Experts of a small language model.
Size: 8 layers, vocabulary 38585, 363M parameters.
Below are experts of layer 5 (counted from 0) of a mixture-of-experts language model. Rows are named up (a neuron's input weights, with its number), down (a neuron's output weights, with its number) and show model dimensions 480-527. Each number is 128 + 24 x the weight over its row's rms, rounded and kept within 0 to 255. Numbers have three digits each.
Before each expert's rows: a language model's description of what the expert responds to. This comes from a sample of Wikipedia text that the model never trained on.

# expert 31
Description: Action verbs and prepositions
up0:111162115121139155172108137139133135101121165113134158173100140104129164133152130172129164128120101095117092115154125147154147122069112087130159
down0:148154138129094144120144099147138120153122151126108112114138086163120121143150125151125145160118109090115110139115131094098112118125143106152141
up1:164116163115107108133137138129104138127119145093139137092156158117131156171140151175165144128127137177109140114123118107093105162120163129125154
down1:099126124116136118109149114165147158143182140163112147120129141117099108166129154170126119129104120138128102133139154114135135116113137091128094
up2:107148114120137099100154154157104146145156170124142133128132101137118130108113154090094159112116111150104160129165116125128155127080118135118126
down2:124162151187124129162127139130123130136126128126091187103154159110198145150111146133131129104125144150101123186110078087161078122160090124123112
up3:150121144108148181106124124152154152145121090152095159104104099107141094158160121161097116129149141134147176139094131103143144113138106125087087
down3:154109130138103141106154166129147146092126136130122141127108116161102196090164119132136126127125146115069159098101143118125135087087139104124175
up4:117147146157108133124144159167148093148119120138121106126141121132160163104149179101097124110153155082119143141159129101125150186137081181173152
down4:152143094100128094146144099104148190108098083078124138111115147100131176160101128117083107182134106165136131110152131184158074154129097106139144
up5:095143148158125141096136114089127112141096165125156116127102128167155126105169121125138097153156126130155161187165109105125148142090094128151155
down5:108104136152136148156130133103128083137165139114127231127114130118121124105094156115106166123186147140085126076117145133136159170112126112161125
up6:097142171135144166152111135113117135123127106096132128156128098124136130163122164118162115098114110113127128143143153145135145138144134151168097
down6:097106097145110080108137097058110109154126136154132030118156135125089107069141103124149166156123107136125127099150154144105094164189125120139110
up7:133125109097166125121101105123119160159124138076156138174176117089103123113147169132145130169093169134114113088139151125110116105105158125139160
down7:117108095116141120113126136147132123158186095136154000158119096100164113088150147171118103107103096140118148129138120123177125113159109101086086
up8:119110116122077122115124137086107151163138106122140153132144113161093125091098097069159102126145138163153118181107175148154099122146133152094137
down8:096142122137150166121118127186125168114107100149126124119168167139131133162135154170126124119147127106154117137125105158127104117120124117092143
up9:119112098162133132116107099085121139117156176101122125132144133172166117090078127143124152121158088152119076138092143143133090158161135138144130
down9:152118147149179123172073136148099149086138110138153208109128123105186149124149134135127103081149141147164138119135131100110155139122114093115101

# expert 34
Description: Racing and transfer tables
up0:101142138129141126160104148132182164112132159100108125175137112119134157160151137116144107087165119096118101151117140108137155115143105147158152
down0:162126130150167140127123138150116108091105145137143216062094082132139136133147151144107142115165166136135131128140120129149145146105179109146127
up1:167101148089069116119134099097114144081148137171116113156107132152180120146122148068145148142161172156121143116105115115116112141115115137120127
down1:143128173170122163110105168135119159136117101093153198166109100156145109108131107117121154110166130141130113142150090155135095128158128149116109
up2:100127135093147126122105149144113098121094074170111108152148113147104124095139124133110133158158156085126134076172127130129134136154134132118099
down2:117153094162177154123159155134094103132137139121177138106164140119113139130089114114120132111121139177154120130137143158132085139110091102119166
up3:161139171077156138129160134121113103131117117107125127151158112144112156146153123119136168152130106149144115100153130136126155121159108118128121
down3:107118119150120092123133104139130143160119136114097139111098127141118088070100152104160086148128082128121132141129124100106176151161158125095139
up4:123124108158126166117138083109132167176143098149102128125161151149146155144153095150128142110093140133108143111146088134130128105100165127095143
down4:111131092122140136165109110120110129114104149114104077139107100115170145100092149134135136119146137157134122152108165120140109093145122109145124
up5:165128160145112114131107072123128127124130155163165126123095137147166135158129069130102135152090099169085149097128128185152124090127106174081081
down5:117144150124142113159145085138169089138118116146151108160127133134126110133107136142121138117124141137122159110088148118109129112092116089132143
up6:122141120096134096144099142137148143122113104150118140139098112119142147139118095106104133156131102100126097148116105134133144146156130111160107
down6:141086150171198180126144119123105112123142135144144134118099142126131134143145130163139110121078152119140131068153134124099134158135138172132165
up7:143086102123145165113112160121113129121115098129134140145151178081105093162175097096146161131142174134131119135160119127120122101137134165187119
down7:108095135171134138110106126135121164148130098100127136120123099127104090127106134136095114124146119162133103150110127133140108142141094105107099
up8:130129103150106151106170093119125105130132163084112148118131098131096164071150122173181145152140134137118149136180105139114092135170126129128104
down8:131118177183094151146121117121135113139113130161087175137168081133121120131159086133124115151150126114119142138148138111137167109156126123139134
up9:125134157097112116103171123140091121132153155092122145132142139169137159122141088165175098163153103121127137131131103152125129101168162151124144
down9:146108168158127147137109123099153118151117163136129137151129086142145110135119127125151157149146110077115134147139150123126140126173092105128097

# expert 38
Description: Personal names
up4:134119133111113151168148137169104112117138180097123152102121155100142128123079142090133119142160142135134133163132084132144093086130131123111134
down4:143100115160101141168126123140131139109109177063118102138103177176094132155098165148144117106104139148088143134089129144132129089136096162166147
up5:097108131129109156147139133165137141138138117136107122141129096113119109158144125156114173109165139151120131116165128131130114112091125076140102
down5:130136095131127112112110097103135158116135135098124115110108143110118136141161176137153109128058133138161175123140144116129094157109131151116113
up6:099123159118117154110131098114087101129107167100141165117135094139063101138110130111144099157143094131124179139110127115142116124161121138134106
down6:124093114148129101153144097126146098105130116149135153100145064150160164185182142131132147117149131141099099138125132130143138104092149072121089
up7:077150115112120194132113112112163102158123107149130125162164080128137155128094118114112127084128103089130109126110103129093112131126159104115126
down7:143166090153101189090094107158122111117146090124132147174158099163141102131139126117114140121133084139095105122158120121151117142139093108112141
up8:089171120139083096128145114113151118131133097171164150123100169137132122111126132087166124091099095112098123117131170133110159090154116129168110
down8:132084081132073112117131119116130128114146130140128145090113149145142124139192110089124101148104144106078105105149171123114130129145135168159142
up9:157147119142129081176090108156139126154114120149146147086110103125124134147135129159111135151132080105129147094112089126167102127094100129161113
down9:164120188141158173133110132155157119123119125092136161092074129097139138081143093114146157094128131138100111110114144137133115109150139109131132
up10:121133144171140113138097136109109136167136114156152093133148141111148144145154095167114110120119137136117174100108139117125127127147116126123157
down10:078130126123171135110139167108126086121126124168139140133129140126160151136116088129124164137157086096116104120130160146157092144073112096134125
up11:130141124087157107124149094116166155176140154090173131165122137134130096127133120097144160083140097120104151114108102072146136131161140122144134
down11:143135128131133122121137100133107126169113111118142150143097096099134110120117116123132116129109055101132157145111151131151144156112104163136121
up12:094154130102162107129154118154107142151157105139113185153131096129086171099165136138101126128152103125115098128139153142089141167137156146114099
down12:142072105063100085109152114135117112122124125090108083113153117135114128144131116113104089140139144144138134085103111122110156159156140170116140
up13:143137191139083151124124135159117092069107126114114129144138184140115112108147168112129123140100123164113144172132097126095181139144107113108142
down13:102166146144108109105067130133129138119116075091101129132132151131104109164126143114099124112124105130099137139132097104121151158154111099112101

# expert 47
Description: Election and census figures
up0:139130158116102105124160156122139116095129084140123139128096162184110119140130115159131123142150169136179148166112116078147114100122099101113080
down0:112118133155152172127124103157108112134109106137154144154165142116134165125121098145103148156136104103138155159139107108118142110159119163106103
up1:157118072109140103107111123107084155069121140106164143124094112113100110107116157145110164129151124126150127141164112178151112137108084146151065
down1:107161146105123088094084129124111145151128104120124128120151181130104148172122127133156122102131141127100114139126133104123131108168129118178112
up2:151128095072122135132101131124157118112125092123184131125132141159135148128110096141140113130156135150095154119092136116156088098122162130130131
down2:090084116098158148103135110132092184116118146129152150119136108173132125075113134127168144119176169124109119147096177132162150141109126114114153
up3:115159149096138124171162099115139138103110147173145108076117132137162104125144148090185128114133080130101121111143091097149092165139122103082139
down3:088119094138108122159128100123139118115132084071143146133131113126132112061083129107169135107133127077172137153160122133155131137130140149122183
up4:093123107125145137135103070097159105161158129158112108113130140078132116162101159076134128123132078129143149159113108178130098088143120121151177
down4:102102151090177118136119130099186111088185140094127132079115127141111112055102125124116141139148131119119120120111116173161109136129149110109127
up5:139097162147157109129151152108137123131140166103132115149104170163107174109099108152136130135129145141106082193150142085105116106134137122135164
down5:149157128179149099132091179141078119119108134136109123134175141179096120147104131081127103115118161121132099132134142137108147104090159134143136
up6:153144112107128160159143138111121193121125128107119148141126155141197120151132128137101130149134088158138109108108075137086131153132106150136132
down6:112114101133114057123122095145080126140112089109133141137121142107096123108081128180176128135119152115097146134103143164100121141108116093147138
up7:138132124130102160073127100149152158112163120091101113119154138116131150090095166124143122158105121159104151118117082105104109134134087099165136
down7:128158119100128103112125094135117180132088142138130158148167184132114103144133125137129132162132142161090105152105081102088094118139114103125134
up8:119113114137134116119098121134133149106169163117112146174110099160132126168098133144155148109107150148129145142144071132123121115138108168138124
down8:173097137076109133149135127144130127103138130196127114116140140125177135105128090152124103128100113127075130129116122108155142123140116106075101
up9:171149135130123189126132170123138135102144149115104141143129139133146148150098121142102081116101122171147129091105117119130190135132125173114135
down9:169134117184115132126127136140114122113154107118172153137128111135136121138115129122124094132088135165097102075131126142127113130119161145129151

# expert 1
Description: Capital initials
up0:123101101153134099147091151123154113108119129142116115125138108138166120126117133163105142066102128112118145135119086118127115101111129102142122
down0:108124112103103112123188112095173124077118141118095175094101102127174118153155139110162179088134155128160144113140136132113164108177145156109151
up1:161145111129121169096123120153130154191079113171103133160194127123107146128131106116095141119105147148146122140121125127096116112140155131144138
down1:146093147149152143156126139184092144105170125127146095083117135135119157148158112115148146125068124108111150094129111140122143112157125122113107
up2:114104117132146151148139135076116110081140132152106156143121181127155142116099105160102125146136111148148108147083095101128136127178097157117158
down2:119153127116123097169120129119138122119187101117156094109118123121091142142123180131123158132008142106119123116145132090136115113123109114163101
up3:145101106119078099085108130112081104135100167116154138071149097101160148140108136075145088164127146116095115146130102136165106142132179155151091
down3:140116130145206111149130168106098148111114119105085129134125122138132173155129115117129163133133122099141136131140158115085099143077117156132126
up4:152141135159152095112115126135117138089109136082162138139168123102112118130098129130135130143152163155129166104105157104115162155114135113158121
down4:131122117138151125119162117130134142110081114118104110111116122145112159157138092126113171129144103111123147116158135105115136146111065145159126
up5:141133106131117140129136127163138116092140102104132128088154156082110147178137163116165148098139166118134164146153082137132092129103117110144116
down5:092134137101158139157112089117164171102132157145146167185134156128119113186139104146104105110165114132109138140118139095084127107168138131119128
up6:141084114093109150120144098070134154146166140122145109097119108109101166095144139149171150136147149139099146144112168152119140096142118160114148
down6:127153140113122132150132100126133133115111127101131175142127152072099103073157130144177108132189114119141126118112147139124140138150166126135151
up7:119130136132163127135108129120107132118114135108186065156147078148109065108154096155115098116113117137164131148158114125146125141126102090139151
down7:139104099146108129090127174121131158131099174164122101127145156152147157119143096158122111126110191107132094125079117125132157137143172121111109
up8:103087085150113141123114131130162143076111160134158142144117086110136111068152088141142100119158112140091154112123099109150095105121176100096140
down8:162104089121160132093114164100165168134108130139135155128157113149154108138159102143107129088242146143141118119170099109096119142132145124108162
up9:134172132181143118132155159102116100164105124140113110152126108166168139135135118138108113121121119175174109137100114117160129143130120107109110
down9:151159115120117118103132128109115194156178135152129100116139140151141144130113112101134134154081114163120123140152147106111134087113131090145134

# expert 52
Description: Commas joining named lists
up0:133118097124105089116130143149152089185146125153091105156119154121085101121167144163106105123094140139145130129105165140145152097133100100144115
down0:143123156099124139158134097165155152072104106133123119077150149100149125118143120118121120153118132158125098137086152174110128104160110137133109
up1:108114092116121149101140107146145156157125159099157137134119130163141165097105146087125111148099100148151094148148128126117145137146126127112135
down1:123124135151126125114162095116162119140144182146178148145198130146094163136105118174119100124169141178112161151112146116163147135173116126098143
up2:137092135118099139109102150114124105111112149114153134130175109136145116119111145145121152139149116113142131101134137117162146110130102121143118
down2:103149173103190137124114163140119114132122140101131174097111101113152131151113148131178121157142112090139100101130127134127138090067153145096114
up3:115147147134119157157133137112155138171142151172160150093148109074132117116096127159148100108100160147109118101115139131130155107123118114086142
down3:164130132087091100143108109156138161132129105168150059143143123173119164138149109130091135166121144149096125118116120103120112117164133148143149
up4:125130161110091140124167126156125110126113129111106122126111136157092166100088120093082108092135121104093116140139098102115171134111136142134135
down4:147137122143135171125135145119143121137152117175097107149131104156106137150128075114133155152135126152111127120118164145126159142118109160169087
up5:155157187135138161139108143121110167152165106157111156116153097137122155100110122103087104098115101124119078155134120092109070147115161151145086
down5:140149112078119120130124164161106115133096119103149147197145124127099136103106125111115133109133138176120118060138112160108123108154125110130152
up6:167094118077114147121113157146074118141128101138135137127130100152114160098113111096157092149145144129110153109144170154138095117117140147137183
down6:146107111157116115125109126125153121134130106108112028138097130156116081116149134143117082139116130163123143086096115114153137147131139130105126
up7:138167153114126110157122100151129110114136146139106112110111093084163126107124160112139139126117104136143088104103145121152156125113103122131139
down7:127119137117105134105120126159084134134103068165151172112116147143131114168123073146106160102110121128106116088145114100124096124127125097145127
up8:151162153107121143159122144141118136125149095105136146131111160103123118114133069076123109098152166120129197170147176131101130107130114119141152
down8:123125127186087156124123146114116137123134121142094081102112113113163116132110169130097139105122127162149106118113098124135131147119138105159121
up9:135087112130140159081110137093080135096100098165147145116166114123138126166152183145174136094144159142117150104147114134113166134126122121109182
down9:140121136132134168164127137119163140089139142135122101098108161107136140116171135114126122134075128117104095144071100156181142120126126127099107

# expert 53
Description: Mid-word fragments
up0:102111184132142131169130111122086146180113132167160125143135118109137123177162151115149122150124105165104159179146107182061142114117128120139130
down0:130126166142151111102106155143105118163125114148115153136171125109167112139105095138154129139182084144113125137127148139148145127183070161126126
up1:112122141134123120103134152160168168131090128141111109119117130121133138093168120097093143146136102095153145097118145122125155139100132150092121
down1:117101107119118085155095143155168158142124148109131114127133114121173114145155149123069114149144135101147100095136124168122141108106158132056106
up2:079110165132096134125117103088158148148136158112148134143057088097155160117098150077134135136106143104133140128172146121112170144139058110114106
down2:119104172138145148126111120158142137110096121136114015133084111090145119134150098157120129100043131127131179180111112104093120129134100133112107
up3:134167123105130118151087167136166121098092126154116115130105132143149149151107120153136157095160140145179154117139113110115132146112144135162111
down3:133109122153085162142133163101155166142113132172106161128127165123123119121153107122142180133192083105172157116136116119129142142134135127116177
up4:092081104123118164116112154124145137143102130140101127133137135109161152103099102149141136158126153154147157096084098105114128110100125133111116
down4:135122142117132146112116122094107129106134140144115128104109125146115125130118132122117117122142126142167167107126120144085145150091118110109131
up5:104114113131121153147095147135114099136099155106116150140127073148128153146097159150119128094137109123090144156151161092088121148104094115077103
down5:099133159130095147131140125111146135128148179104156118119107102136120120144144133135137098136107088146096177128137112125114127112138129127102120
up6:093110142112140104146133111150161138128106143122110118133153125145123163092176117137113153135090111156116144170103124140132135135111187132132130
down6:137121116125154124094137134137149130160157147135092151098126151141159143139125130117149135108177144105132071146131096099152117109065132099092130
up7:170123178166080142159141148136142113161096105118143099170128135124155061102168117183127103141158155138127127123129131119123118155125152109153112
down7:170089160147105132115169127099132097126124139117142202126085157116110116089132174115105123098255092119132147126133102114145100115144151117162123
up8:156087144160163114164130098128104119091159092132143117116137160146110167130142161150112158144105102143125192147131121142189140124144117131141083
down8:102110055146138121098161113106146129128099144131145208105099133137094127138147147123113118174173127135102152119133137119162166089115133101131123
up9:062122146124149136134137101121121127140146077106117138151120068130127149120145145113140087093112161101112166147131124128138135119133147119117109
down9:130113133119128148118159145065126145145150166162142135158127132144110104140152124101108111114242120095132115136137126147145122149140129147132128

# expert 22
Description: Numeric table cell pipes
up0:129108133095147140145145125133116115163171132134110149115141162173133118128143165114130090145131153153158160127180151110156132159135137103170122
down0:186109117130132152163124097185099117131149133106086154118132125114160113102104123129121096144103138110130129155102152139079141151110126136134152
up1:124107127113093141095084150147136131120109161153155158133128148118106108130143088111149106164136153160105157099092106143163139116124096132132164
down1:103151115129130147096162147115116144132161160138159135101138139160080147153154144125119162105125082109125141116123089144127076133089146125181095
up2:173181092144132131134104141105105118089111141143133122113129155149124110156134092083147128151126116113138165100098133112095131116116124156128146
down2:123092149121134150104132168141154109110116139139109120074160114153115139136123119124123147091106136100079083127112096155125138134118179160092122
up3:108128114142106093119103143092113144117134097118097104075171144137138152084130138126128126150142130114105170143081094151157121126099165157104120
down3:106113086141102136122095163092148119115149131174162150152117162125116114102128163101088151109142112155137074068171129140112151114145074125108120
up4:149169106121155208148116142135139138099128100126156099149155148132107122178100131100156148098116106143132164143181116135151107094184151082114112
down4:094131075134142092145106158130144159124143133116123084082153143090139167119145123132151135114147149128157164118100084116162128112170133104137076
up5:110090143139128142100109105151110111164127100102145118113141151169140103121133138094160139132171144115120136139081117115116123160140113168096103
down5:127084136125132131122135137147145125157120159133147190150098151056123144136176134142147121100093138108129117165158157186150074084130114146137114
up6:142125124124137086154153130114147117135140139152103115154117162130121151088153135144162111086124121144125154179147099070182142125107100111125149
down6:163160119157152132163134123133156122138092141113108082132133143102114145111174167100169132127027120112153141119160105147088132115147163128122117
up7:110124140126134143114144116110122119111164108108125145136115189128110131163119106124162112152130098146127161124156096123168134114142131157163162
down7:128092137153124122116146147107147099120138126162108099119056122139088138075118152099146090134139134150132084133132147122124148140154144164115113
up8:125109083115156140139114091101163099113107152132147159103115138125100143101162110097185098152137161104151091120141173147132100148135134146122106
down8:146104133138117137154156171132190144143145081147112157115104092069118125118104096150103132121125114122112123175142136127180109106119115142113122
up9:142138140135147128115096096095158110111077133167112116133131123144150117137173083114114123152135179108092123118114148106137098129139147139109126
down9:104130149164131154133115156123109113112133125126075118101134107082132141116111145106134191139133131098114129144118158124117118125126070132171138

# expert 4
Description: Table header row ends
up0:110149141166150092094084094126109155156145127096106149113115086121113107150168114081194155137135123131086129120100095121105088136149144155130125
down0:100125116112108125127171157156143126156135089120145164106178146161134146108146124158093124131113108162120108107198105108131146103091059094132090
up1:129130168152120129106142135136116161091082118120112164112094110149115087136120144088115121074117179141084080107167139115138140130157096136130146
down1:082100105133133090098142122085117094164140125130082136154099138174114124125114136117128090139147177157091118118135113150112152128119162111101130
up2:117096123137105129194135114123126160133102169120100142157124181102125117090146157112131139147133120146137131145146123124151104105142158135119130
down2:130193111097150124150135127134083141125101157100131090081121130084142115134126144080116137122115099121143130099116166166138131099165126115099186
up3:179109138164122120146137093150150092072130120138120138136135106161121162140148185144157130135151126146094152116116137133102095129101125123132089
down3:144155126097200127154150111158108176134143136129133162129140144127122122137137131074130146109128128146119138131154128143121140138124124103127159
up4:111149183164133154134093177100129155114087093140158114094109168092098164106107141162110131154122159153153179113115157165135155149136144121123166
down4:098083153110123144102169135124158112129153134155110214169151120112107130139119120147147093132164132117138143131100124113134162117145146082120093
up5:152104173103112113107124133119092165129118101105134123122132108140095173156124134129123105121138153099113130141108117103140142124127078094104127
down5:115148107126105123120115111163121109137149111119118115096164134105148114117115142110161121132151082122118136165115122181147124107165111128131096
up6:152159141116091136149179140106126148099149173192118133149156118125070117114101083102125122147130117114134105152138160116147109098096081143153137
down6:151132102164082129191096129148077136110141085143134072109103144138154112169133142116089128095156118107134140095138133153160111107132160122097134
up7:124152167114120119094106150143111133112139101104144126125142134138100098130117139124154154159114109124163131106098147165144102090122169150111129
down7:119131148125156088153111165178164130139110102152190129083138172109086126118127164136123148116122142163197133119137104084107144131116105159109108
up8:103135149171099148157112142135163091118104144120134128175066156102131107127147162145095148158135149094159144138135128133137153101129170114157127
down8:108123150115100092151119130106091118124141088189113124107118132107081134128103085128111123153107123101111130157132117136137126139159155134129132
up9:140176129096151138095153114105125115156132109113161144134088074107163141121116117104128148089133083148144099097155100135109162128090117080174129
down9:118110120103131137131116133155177145137132118171125077151088102152110126157100109116139154108168158082131121156113162141132069078181091107097125

# expert 20
Description: Money and large quantities
up4:126131155097150096153115118156091166121111132173133143128141131109124139119127090085112114146131114102077134112096104129150145133124134166149130
down4:126135109143092127099086131154107149117130103115085138120117094164098155150149138132119158121159155124095095151111123150128118169094132122127137
up5:125100162137086120148139140123138123108116082124115157144143107093151144159134120131107133166118133157090144146121165122091081147093169138088168
down5:129118127136128104149090097121100118122150112108072180123110088163123148148115122157156106121194121117144135156142169125134155112114150126124144
up6:039106141117130119124111078132107156144156086124143106145081149127138148101090111117136121113141112091106140128123102111122102163103130148125162
down6:136127117165155093118158157135117105166144130111180102155117115079142133142146137128154131159070068155075137139149106104136127119127127122154123
up7:150164123130129153101134119154114136137197131099136110128118147126127175118137147122168109141163127126106133125109132092093093146150133139135154
down7:127093094107137127138131146127094144134100148093122135147110145123135108139062126099152140132156108141131176141139197123155142152078108102134144
up8:160143128120131130091086114181075145120153106131111137145111133174142141117139161145125142146099117163131124138115108121145143129142075146151120
down8:126151134113133113153173124102119146087079127142138106142136125119143100076115122132124166137081185141109111161110137159157086105135151132159124
up9:144118154145108154123124144157129139150159112124102105136161172095133135132135115140112114137149148135117145108151142141141138078107114140102099
down9:132127196149140116103089146139155133124142152099120119122150142135123097126170116186155078087110111179135088209093130144158161137107133103113171
up10:169094131147120132099138123097123132146173148160139132123138131136143115137145157110140116147116114125049116141129101137115119141097118148130095
down10:088113124120156128109137111094113172121154148119161159106099120110109092106115159133143106100138106125147118113095142108120165165137140161106121
up11:145122082145118138118112175165128125157147107178125119147100150084108165112101159134132172075166136142147114123146129094099108110087097112089137
down11:157139082144154154138135161127124113126118130143108154111118113136134102150134095146142137136125113194171099154109119127166175112144127143124147
up12:148089175159093109139148106108123103162148123110177118127137122092176139149145131124113109089132132138123157171101177085172132137121125110149137
down12:137129109146162112099130149148106125118151113106136070132128147107084106103119154100146100118092123107132116117149114138128114126106137129111122
up13:111127123118098127143094089142127126144108092155170156138127107119080113156138153129179133141153149148157174136147134094104136086170153130131127
down13:132129150152117135124107167132113157134117115130109091118077130083123162121134134141161121139108103112131173139129148110144121143103113088146130

# expert 18
Description: Plural and place nouns
up0:156108105103135163129195098139163107136121128145133126129129090135148131136096122111109122121122109152103119111165178111097148149153120110101153
down0:158090143080083109125124161119134145137151157118096205114129140137077138111145109091140113138145192110163112145147134123160143135125111141136145
up1:176138170141127135114102142112157097131119149091142123142115101163134197080115135140112142157126094158135156104164134131082095112137148124114132
down1:151077128134121118136158108119130138142125134125136232156103140123106148130101103129111151177117159127118127140073136157154121154124084130154097
up2:174161095130098097112120145111113105119101162135090141134088159158120102162138146133158130109083161111128148104112094112136149089129103114107099
down2:125123108161165118144102108145168164134131086114122180106094146120158125111138144139136112083079155169122115098186079131113128118149133153175134
up3:115142121112102135096096102112134160108119176105112163096113173098169101100168154114152123109126107145158155095169129086183134130126093155171138
down3:131144104142105135115137171148105159149117126106119184109155147146163127130120113099101104095094145155149146108081115120132097125089122132102140
up4:132139099118119141100180137111134105160137070121121154105171134128163123160069154145150156120129128109092123074140092120123115158132163167147131
down4:124088157171140121138126119113150128158131058090117209115141136118103142149149146106105138144155128123146166117104093159109162122099077120169077
up5:145123150129123144138098149118176150108121132133121133129101128100099111106129131075113163165179107107116143151132152113110103125166168135155171
down5:124142135168120146108125141159123109111128135186124000125124128122129137132104140128107156125134166101154134141136155138116148085137131089107118
up6:146142160074143093157154098128115121152100073120124141117105156168123089092099112065160140112106095142135105116151107133101136145165120116148119
down6:145098118151118128067113133118082135082109139166100112137117141097112120146102164142144153119134134140145131107112055119108194115127118152124091
up7:133148181105160106152159132088163138137146101123152174097192134105161083109149150110088135168156139106096133106093116149178153136105162105125130
down7:090113122115149130099150104110105080089120155110152142139185142092133101133104157139107130174140116155181142093138118111183108162093114161113138
up8:082104111102121099159122145119075125134134128147149159103081095107114115124084158144126120114119147136099134159120169144079173142139132118172127
down8:116131121121065089174134170133166112170162086059147108118131133136114144100153140107086103141144111099145105143094147119117110148124127133153078
up9:150164106121132122084150162147125102122099140098130148112176138108158149151109095119105157155135141119149158088127092100173169145114131111108124
down9:138141161139132126132106085152150093128132139128098140091184122140135133157177160156132131154085114108140114102123119112143141130141123157125155

# expert 24
Description: Clause-opening prepositions, verbs
up4:140154102122135140165117154132094110175136101164160107155107148134151092134117125139168158146099102113106140125151159099094124137127152145110086
down4:180147106163152157157155127131142141157142090131125107089104136114130124081119098110145149094129134158124127105125137148188147130133178124105080
up5:117138113101119091109087184153141153139133125124124106140160158131121137107128123118134109087166127128114133155094130109096107143117136123140140
down5:149149158125130139158157141157136151108126134187158060142138122167100118143136124102101158138120133104108114101143147112127095113107167122131117
up6:104128097149148120152158131134145124142129137107088108138176114083156147118121093108137170136095126154161110141116096097123150165135117160132103
down6:075101166161115147147099133089132153129114119118104102130135092154129129138124166160183141129099134103132135142116122137103114091111141159108123
up7:136118092103152108160154165147154121117140164100113130143154091149109095147146118155140145099156117135110118116113138135093149149139100154141133
down7:117157155144137128104104152187135111107147162078117066123119153136133124114130130061145147161108132104134116136142115146125155164149172152136129
up8:143101153113111116117139128114132140149120137139130108094110129141130157101124135095145158154129163155147167125139145159139148134100107114092159
down8:109115190138118108108105162142105150101154124144101160111129094183089113104131130127115126098136124118133120132113097086127139142139168142103113
up9:189145142143158144137141103143129113151138151121174150136132112148109165159115151134148163092101136113163112150148119161145115105139110131102118
down9:136148142129130071106177145081146117127148140145088155142095164129084150135079124125089127110154140112146129102150113078132122122127153119138099
up10:165138098105139106102117121143089119071140150111162119134172132133102111161124151099140125132126125148131122108159138133151142125117102148140119
down10:137113101116163096165110120087143136112151127112128065112106082117125123084139137171144107144129136138142093111113085091148137141132140130125105
up11:085119117141133115125099146100099144124146132106174127180124187104179152094136125102125125116150095090118090161123151115118109105119097165070066
down11:073108128130078126143160171152100088147162133132115069122137109147128152081140113146093103104098128149119116085154135111127126095121107110106130
up12:127152145109113152121137126139087135169180138142126102139130154090142120137114128134160122127114134146108176109136121139111084111154132141136145
down12:122111167107138108117104117138121115078132099131096165124120130130147104107094117104098132118107133161116095116139153130155169126129127166091106
up13:109117109134114086147141120111145140181111142146142154121117113132116091116144141170121126122133113091100126134127112161111124117165137126093138
down13:153122129080139088128151126121117146158118154132084219109106178141164135125137137087118140128190158133177142137161110115173095143103073084162109